config = dict(
    num_hidden_layers=13,
    hidden_size=256,
    n_experts=32,
    experts_per_token=1,
    d_expert=480,
    d_shared_expert=0,
    hidden_act='squared_relu',
    moe_layers=[0, 1, 2, 3, 4, 5, 6, 7, 8, 9, 10, 11, 12],
    router_score='softmax',
    normalize_top_k=False,
    routed_scale=1.0,
    balance_loss=0.014,
    balance_bias=False,
    router_z_loss=0.001,
    init_std_router=0.00849,
    lr_router=0.000772,
    num_attention_heads=2,
    num_key_value_heads=2,
    head_dim=128,
    vocab_size=16384,
    norm='layernorm',
    norm_place='pre',
    norm_eps=1e-05,
    positions='rope',
    rope_theta=10000.0,
    rope_fraction=0.5,
    qk_norm=False,
    attn_scale=0.0884,
    tie_word_embeddings=False,
    parallel_block=False,
    init='trunc',
    init_std_qkv=0.0268,
    init_std_o=0.0,
    init_std_up=0.0268,
    init_std_down=0.0,
    optimizer='muon',
    learning_rate=0.00448,
    lr_mult_down=0.7,
    beta1=0.9,
    lr_head=0.00438,
    max_grad_norm=2.0,
    warmup_steps=200,
    schedule='cos',
    final_lr_fraction=0.0,
    batch_tokens=[65536, 131072, 262144],
    max_seq_len=512,
    doc_mask=True,
    train_tokens=1547000000,
    max_steps=10600,
    dataset='wikipedia_en',
)
Below are experts of layer 9 (counted from 0) of a mixture-of-experts language model. Rows are named router (the router's row for the expert) and show model dimensions 0-127. Each number is 500 + 25 x the weight over its row's rms, rounded and kept within 0 to 999. Numbers have three digits each.
After each expert's rows: a language model's description of what the expert responds to; "mostly gets" lists some tokens that are sent to it at least half of the time. This comes from a sample of Wikipedia text that the model never trained on.

# expert 27
router:450477504479486470463526474487541499522529487478525524516541466534470517528530531476469471550477510543506476502532532514504510498520489518481534525481508481502488520533490482476497514459482453535532516470482484528483466465530529519530531508515507524513467462505525481458523516520506495515517521481513486498467534490540513481496501528516529520468456494541519473521483470514476498504525
What it handles: Prepositions of place or time such as in, at, into, during, off, often in shipwreck or event descriptions like taken in to Southampton.
mostly gets: " into", " here", " London", " investig", " during", " re-"

# expert 1
router:472480505464486501464526485474544505542485488498532498506508456523477510511513498497450496514488521525524528513527529504501521503538534491520486510480539493517477488539518485508472511479464468552524521473461461486492483485491514559496473498441506502490519486505489496528479484520480493510501486497471530520497538503491497445511475504533520527456459500523545513545479500518500512493570
What it handles: Given names and name pieces within full personal names, especially the first name, such as John, William, Marc-elo, Rud-olf.
mostly gets: " John", " William", " Richard", " James", " George", " Robert"

# expert 6
router:464517535468481472463562464486535536524481481484531543537505466493506528545535545462459507515487499530519526523527498495473531498508491496500488510516536471524493494535505493508446525466477499534475494460471488526525467527483537531518507522513521515475483501482470527486489518529521502469487487466472527496477518476505552475493507484521530513469454539532533478526469461512531519503529
What it handles: Line breaks and cell bars in tables, well in as well as, and words in episode or TV listings, such as episode, Christmas, animated.
mostly gets: " Because", " episode", " \"Don", " (\"", " Christmas", " animated"

# expert 30
router:464480526465528471462552462498534441494511481477518515538527466533479521525536540489468497477531497539521517481521503489495497497487478490483503525514514460530455508536508500522483530482492490545491469480481478529483470470491534527475503501523528502496469473475528477484512507536527517492505521523521543495495521499478509469459450532528517528470490516531518538520480472497524474476533
What it handles: Symbols in LaTeX math and table cells, such as underscores, brackets, ^{, minus signs, and spaces or bars before cell entries.
mostly gets: " JPL", "_", " Website:", " [", " ^{", "<"

# expert 10
router:486517510471490461463521505467531489495505455492536480527528457500483525528549554478477480491470500528513532505530526471513558498503487478461490516490515492513474498534491487501510493454468527531467495459476478534519466466526534528498514496532482508510462528505531477511508498515528503516473519481486510480488517476515502460487510491536527507462475516553531443534474464507525504498518
What it handles: Forms of be and have, especially is and was after a subject or place phrase, as in "population was", "has also".
mostly gets: " is", " are", " was", " been", " were", " be"

# expert 3
router:457478524445515478476554503471560482510483478492508483520532487488501534555521480460476501526498517544508513521533500514485550476487486531477473496509510485519482474530518506491470511485457528566509469436494453536505462539526502559528494483505498515473479494490494489524488481560459520476464496495508515497486518505480532465468532502520525512471474509520531528506472482500486500481523
What it handles: Commas ending a word and the words and, or, but in lists and clauses, such as lawyer, politician, and judge; Biarritz,.
mostly gets: " and", " but", "ing,", "o,", "er,", "y,"

# expert 8
router:467480509464512477457562487493543508528482456492549494531525467526520503540525525479470483525507504526507489534545472482520506506503484465498493509474523482522451479537462496498487488464484475534500492463481487523515442461512545520541509476520496501512469526482524470474483491540512535466482539494466504538503525472510540481507486517511531531470494545539530501531468465484511508501529
What it handles: Tokens ending a sentence with a period, often a year or word ending, plus the line breaks after them, as in 2007., year., equation., her.
mostly gets: " year.", "ing.", " years.", "ion.", "ers.", " it."

# expert 18
router:472500486447512456479546496472549502493510513504521491538492469514509536549531511469459476487508500516497489475513515484523532476464476438483499514492526469543483493536513485514485498479476497530490506467475474557511484463486527527525478496498494501470472490520541501485483508514520500500506463486488497510517534480465498467474506497527528524463469507531528486513492472448517518531530
What it handles: Latin word endings in species and genus names in taxonomy lists, such as navicul-are, sempervir-ens, carmel-ita, -ensis, Insecta.
mostly gets: "ensis", " Sri", " Arthropoda", " Class:", " Insecta", " Miss"

# expert 7
router:461471508474488477465541499466538502515512503496522502530484458530491527540524475474469469510483533519521460504532508493481511524452493521500474510482529471514463514550459475519497487467454483529528496460469470522525474497520542530546537476533480498534485490509531530518507524531487504505495508519492516528514526509522514460478499515523531526464508500528542500515473454505518491469527
What it handles: Generic abstract nouns, noun suffixes like -ation, -ations, and enumeration words such as as, including, such, e.g. organization, map, review.
mostly gets: " map", " review", " numbers", " organization", " literature", " order"

# expert 17
router:463491521460508485459554464513536475530500473530515512538541468513511514537529493485473523549477515523512534484528532493496511530519501486449495546505524465507521493538486486511496495462477509516490505459471491525531459464501539532490501464532507524477506523512483493531521550529519531478479473474496505503457532510486545479478489452525536540466483549526532489537456465491497476475526
What it handles: Possessive pronouns and relation words in biographies, such as his, their, former, old, father, plus biography headers like Born:, Early life.
mostly gets: " former", " his", " Genre:", " father", " life==", " Born:"

# expert 26
router:464517546462506475459550450522536503515525486463531512547518482503487534531533521473493470494482501529532483544515517496527510483519456514507471494516494508526477465534504515504488509493479495520493501481494474507510458511485550526475528489524512510505464502506513453459502512543488502495484553501488478483510524529532510454493504503517540512474487476534519443506517471492507554501537
What it handles: Pipe separators, column headers and section heading markup in tables and election results, such as |, Votes, Candidate, Group, ==.
mostly gets: " Votes", " Candidate", " Succeeded", "pisode", "|---|---|", " Released:"

# expert 16
router:471503502485499468469512472530537515516500486498528518530515445508485554514525467471483495493489533514538500497505510480480526508506504495501496525492512480498484516543547490493515492466445515555505494479451455546506465462536535545502499506486528490517484502506521513479521480516485474517492488497526486499464554499506504477510502493522534527477514489527497489530446504510506514484520
What it handles: Main verbs in past tense or participle form after a subject or auxiliary, such as made, held, released, moved, opens.
mostly gets: " made", " held", " used", " began", " released", " served"

# expert 15
router:473495510456501453469508497508513493553518504510490513541509494539515550516517491483470464525471496514488487507524513484503520511522515482525504504478524497507486469538477470520464504475455456532530492459487486527525468483538544539488469483537505543471488507498478484511485484550521507541530493488474510518495487512492473458466479521498535532451496498564534521526471496458499511484518
What it handles: Mostly the preposition of in names and titles like Royal Conservatoire of Scotland, plus adjective endings such as -ical, -ious, -ental.
mostly gets: " of", " Of", "ological", "atic", "ical", "ual"

# expert 21
router:458507515468497473454557458484550484516485492518526482530505454510540511546536500472454489497531508520526485486542516500521509477478491525465492525509542489517509482537512489509506502462464501534513472455484450529484456479488544526500532470523465523474476493486506489488526510532537494486501537532513525510467536471506514477490510498533533542467498502525525491532449469507492523471536
What it handles: Line breaks ending table rows or entries after a country or place name, plus that, whether, before, because, debut.
mostly gets: " that", " whether", " (first", " prepar", " CZE", " sudden"

# expert 31
router:461532493472535477464530473486538513510486482493539479526515461543509510540537499476455477499492488526513540510518502476515497530474500476468487528466521438525495518541492473503513529477482477528527453458481469525499459518497536517526502499540523548510491489482541502506497499525515525519487494508493515483501538531483533471492466521516536541467481525540519490531470473516512535523526
What it handles: Subject pronouns starting a clause, such as he, she, it, I, and the first piece of a surname, such as He-idkämper, Og-unsoto.
mostly gets: " He", " he", " she", " She", "He", "She"

# expert 4
router:464512493469488485463540487513542507512480463485519528538489467542508510540529542480457475498506530517533480529535568491473500520483477518479462504526515497504488459539472473520488508473478500522477499456468482519497469527521533526528522506528517513469484506532524530512487513530499514511490482485452507521469525487502516478477480473514524508470489499527533524528490483542509491507527
What it handles: Articles and first pieces of proper names after with, of, by, often Romance or saint names and titles, such as the, San, Nintendo, Gior-gio.
mostly gets: " Nintendo", " Nic", " FRA", " Mont", " Luc", " Mars"

# expert 14
router:458492488483519463492516480499506472544465492493510494529545490504488549508532469465500509468510529527524491514513510485489528490519526451494516544488515479516494499536527471498475521475477533519497461453469481514548440476538540526476516500505536493475491492504505475498511475537473493513461511518466498492469543494479508459497476471536530506431500525530522495557497487484493498472562
What it handles: Degree and comparison words and adverbs in evaluative prose, often after an article and before than/of, such as more, very, not, best, little, -ly.
mostly gets: " more", " much", " best", " very", " even", " not"

# expert 28
router:463483480472503478469549483467544514497484510461515541535498459520508526535538516473482543520519503534498519491527491507471491494470470491442493513487533491535500479535470485513505527476477491514467485470466480528448467481480535520510487505538544494522471470522447476506468472520518491500510499500480483490514521510512512471480472485538528515470483499533541496524491485494524488460529
What it handles: Articles and first syllables of foreign names, often Dutch, Arabic or Japanese place names near coordinates or infobox fields, such as Al, Kal, Headquarters:.
mostly gets: "Al", " active:", " Kal", " Length:", " Ak", " Headquarters:"

# expert 23
router:465481533464476475464537479476546504524473507477517510525519464505480522532537510491459490514496502524516500517532511483531514489517484512500516512524530499525498479532465485523497517469480487538493467458481483532528464522492537528511487472530514525535475469517511490495555482533521506500517516478516522509491544489463518478503495522521535523475493531531528512520478479514520509513528
What it handles: Prepositions linking events to dates or objects, especially on before a date in fight or release reports, also to, with, via, On.
mostly gets: "On", " On", " 2:", " on", " 6:", " via"

# expert 22
router:490481503449524508481501493488520495510482515500549509528545457518483563529511520479483509503489513559510513502540506462489514504519493470472489503478528504505521509537458468513481526456488519532508489458488483521510482483524530531464485470475497518474497472506507473505511490541488464536469488468491503512502533525499520511488459497516522511485481495560531540504494479471521475509536
What it handles: Words inside institution and compound proper names, often after National, Air or Royal, such as Force, Elementary, Center, Assault, nightclub.
mostly gets: " Register", " synd", " Elementary", " Force", " Hot", " techn"

# expert 9
router:474476448487528478468521471515535508518485494457532505544478467524503528536542502484474522483502468515507498492512516491508553514515455483510514506544492491501493498537508490552503511477484472525523518472446486536529459529505526524496488515535514479492457470483553466516516488530494527538455470489464541476509542522508503471465483457540529509471519497540521495522481489484473464498528
What it handles: Dashes opening infobox lines and pieces of figures, units and coordinates in demographic or geographic data, such as /sq mi, 83%, density.
mostly gets: " without", "/sq", " yards", ".4%", " householder", "′0"

# expert 5
router:495540521461524485488531487505537495511512468498516502512506475507508543535540530476439477524494512530512510488509513503511519496453502494479469528485525476505486483521509484514483490482470496507485520446468479515525475481513539523497503473489507520476507509493498533514506462510456476497491506480488483490495528485494501487498522506537542500455504543528533488534444462469519524499550
What it handles: Years, months and year ranges in dates, birth–death spans, marriage lines and tables, such as 2017, (1949), June, 1992–93.
mostly gets: " 2017", " 2010", " 2018", " 2008", " 2019", " 2015"

# expert 11
router:490510513496485465490483443515519507534510470523542521508522501515491515505538485487491464526481523537528510510533486497471518521499496480503538504447501496503470498517541481476485526463498504566451481472500489520496500468480519522477478469482494514502512490527506510526535483506504483472501504528476511531517549501482499435482468468510540507445476539522532488510529467488515502489567
What it handles: Vowel-heavy pieces early inside proper names and titles, right after a capital initial, as in Mar-le-en, A-le-ksandr, M-iss-issippi, B-ig.
mostly gets: "le", "ere", "á", "yth", "pe", "agre"

# expert 24
router:460497497469491473454542482499538535506466461509523537530522457520523497537540535474471514498499515519519507488536507500463514510496493508463457528532552469536499499543512479515503478475467483534487477451466471535489473493497531534507530482536520510480487505501504527495500521529528504478506494504508479526482526531465498465470507475516536527459499513534533494518466492498501465501533
What it handles: Numbers and letters followed by semicolons in long sequences or score lists, such as 17;, 0–0;, H;, and blank lines before headings.
mostly gets: "mi.", " 0–0;", " 17;", "===P", " H;", " GA"

# expert 25
router:485499489453525485462502506484532513535482495469528537548514466541491564533548502441496502475501515527474503510506525499509500489523482468481509501503502480496482499526491487498476524485490511537492519472477495561485446456543573543502491490478504496510468498484529491495482489504457488509476499495497475515494535514499500461483452494528530544465502516517494518508488480503522494520556
What it handles: Common nouns for places, land and living things in descriptive articles, such as town, city, village, beetle, family, species.
mostly gets: " town", " local", " farm", " city", " sq", " country"

# expert 2
router:464486500481518467505492494457497533526488465494494523503536491490491516541571481478488523504491529527535505541534525483461514458504514478518468524492516507554491493540500481509486526466477521557503524497490477521498495529485528561468487495506526505501496510492496483491512465525483523528520482442519502522499541500463525485489468503496528519458464489560501524521490470491523498487534
What it handles: Short consonant-heavy pieces inside words, mostly after an opening piece, as in le-f-tover, she-p-herd, Podp-ol-nyy, Tre-vis-o.
mostly gets: "ugg", "b", "f", "uf", "rib", "ibl"

# expert 29
router:456514484444521504479522483503520519510482489497523514540511466529524514532523498469468486515478504542556493493522526482484534506454523484488469511490518480529512509525465484521482512466472536526491457486463468534501503482480530575469520472552506532470460524522489484547517520496448475500496478502487535512486513497503501483528458503509512554454491533539508541523472481491524512477556
What it handles: Single capital letters starting a name or word after a space, split from the rest, as in Da N-ang, S-ircombe, M-uzammil, G-ovt.
mostly gets: " K", " N", " J", " s", " T", " Ch"

# expert 12
router:452512510465477482456541479500548468496507477507532510540488461543512522540522516460470466502486486521524512498520518452526498471499516496478469520503513490541516467539521476510504510471471483535475481461465481523542480477500547535564500496512491519476475500535524479519497502525502516507475475508464545495516517458505534472481487515539534517456480544528542478529474487451519473505527
What it handles: Plural and nominal suffixes ending titles or nouns, and table bars, such as Variations, paintings, books, students, Studies.
mostly gets: "===S", " paintings", " Studies", " vocals", "ents", " books"

# expert 19
router:457527502451525505502498457480510477491494498498531493542496446518522545505528544493457493520489512535531522452513533551493526480505507487463472499499497506539495497507481492515457487464476508513525535486482466539480471472496565534459477460521485529482462505482505521536521476487469482514488520493508494507517511502480479455495489499502515529445511538537503516494471479478502510501529
What it handles: Closing quotation marks, apostrophes and parentheses, and pieces of capitalized acronyms and names, such as FIFA, NBA, iTunes, League.
mostly gets: "$", "'", " Cup", "\"", ")\"", "’"

# expert 13
router:485504502475525466468532469497522475529527495502526518538509473523495518525526514468462508524483521531525539487524479479471513489498520474531479527526518493487499514539507495528504549482482489520484520490477483519543475477499517527511471489488480483472454467502526513533514523524497471518517497499475482514476529499481509474461483556527520518456513510535543512530496478541501521492545
What it handles: Cyrillic, Greek, Thai and Tamil characters inside foreign words, plus empty table cells after a bar and some title-like words.
mostly gets: "а", " Soc", "ativ", " Vas", " Deputy", "ι"

# expert 0
router:477507532462518481471516480466541458499463486484528525538521467528512516533538494483461513521471513527541529571522508490487496468477522485496476511488528483525485480530463500500474487483462481527520479460475470532512461497487544524523487507534480464530478492471515487509503505519484503543471513493480498488513526495539536468455480515528529523461476522519533509535488491480560514514531
What it handles: Digits and number pieces within large figures and table cells, often after a thousands comma, such as 4,6|90, 8,5|30, ,000.
mostly gets: ",000", " f", " ten", " heavy", " gl", " 1.7"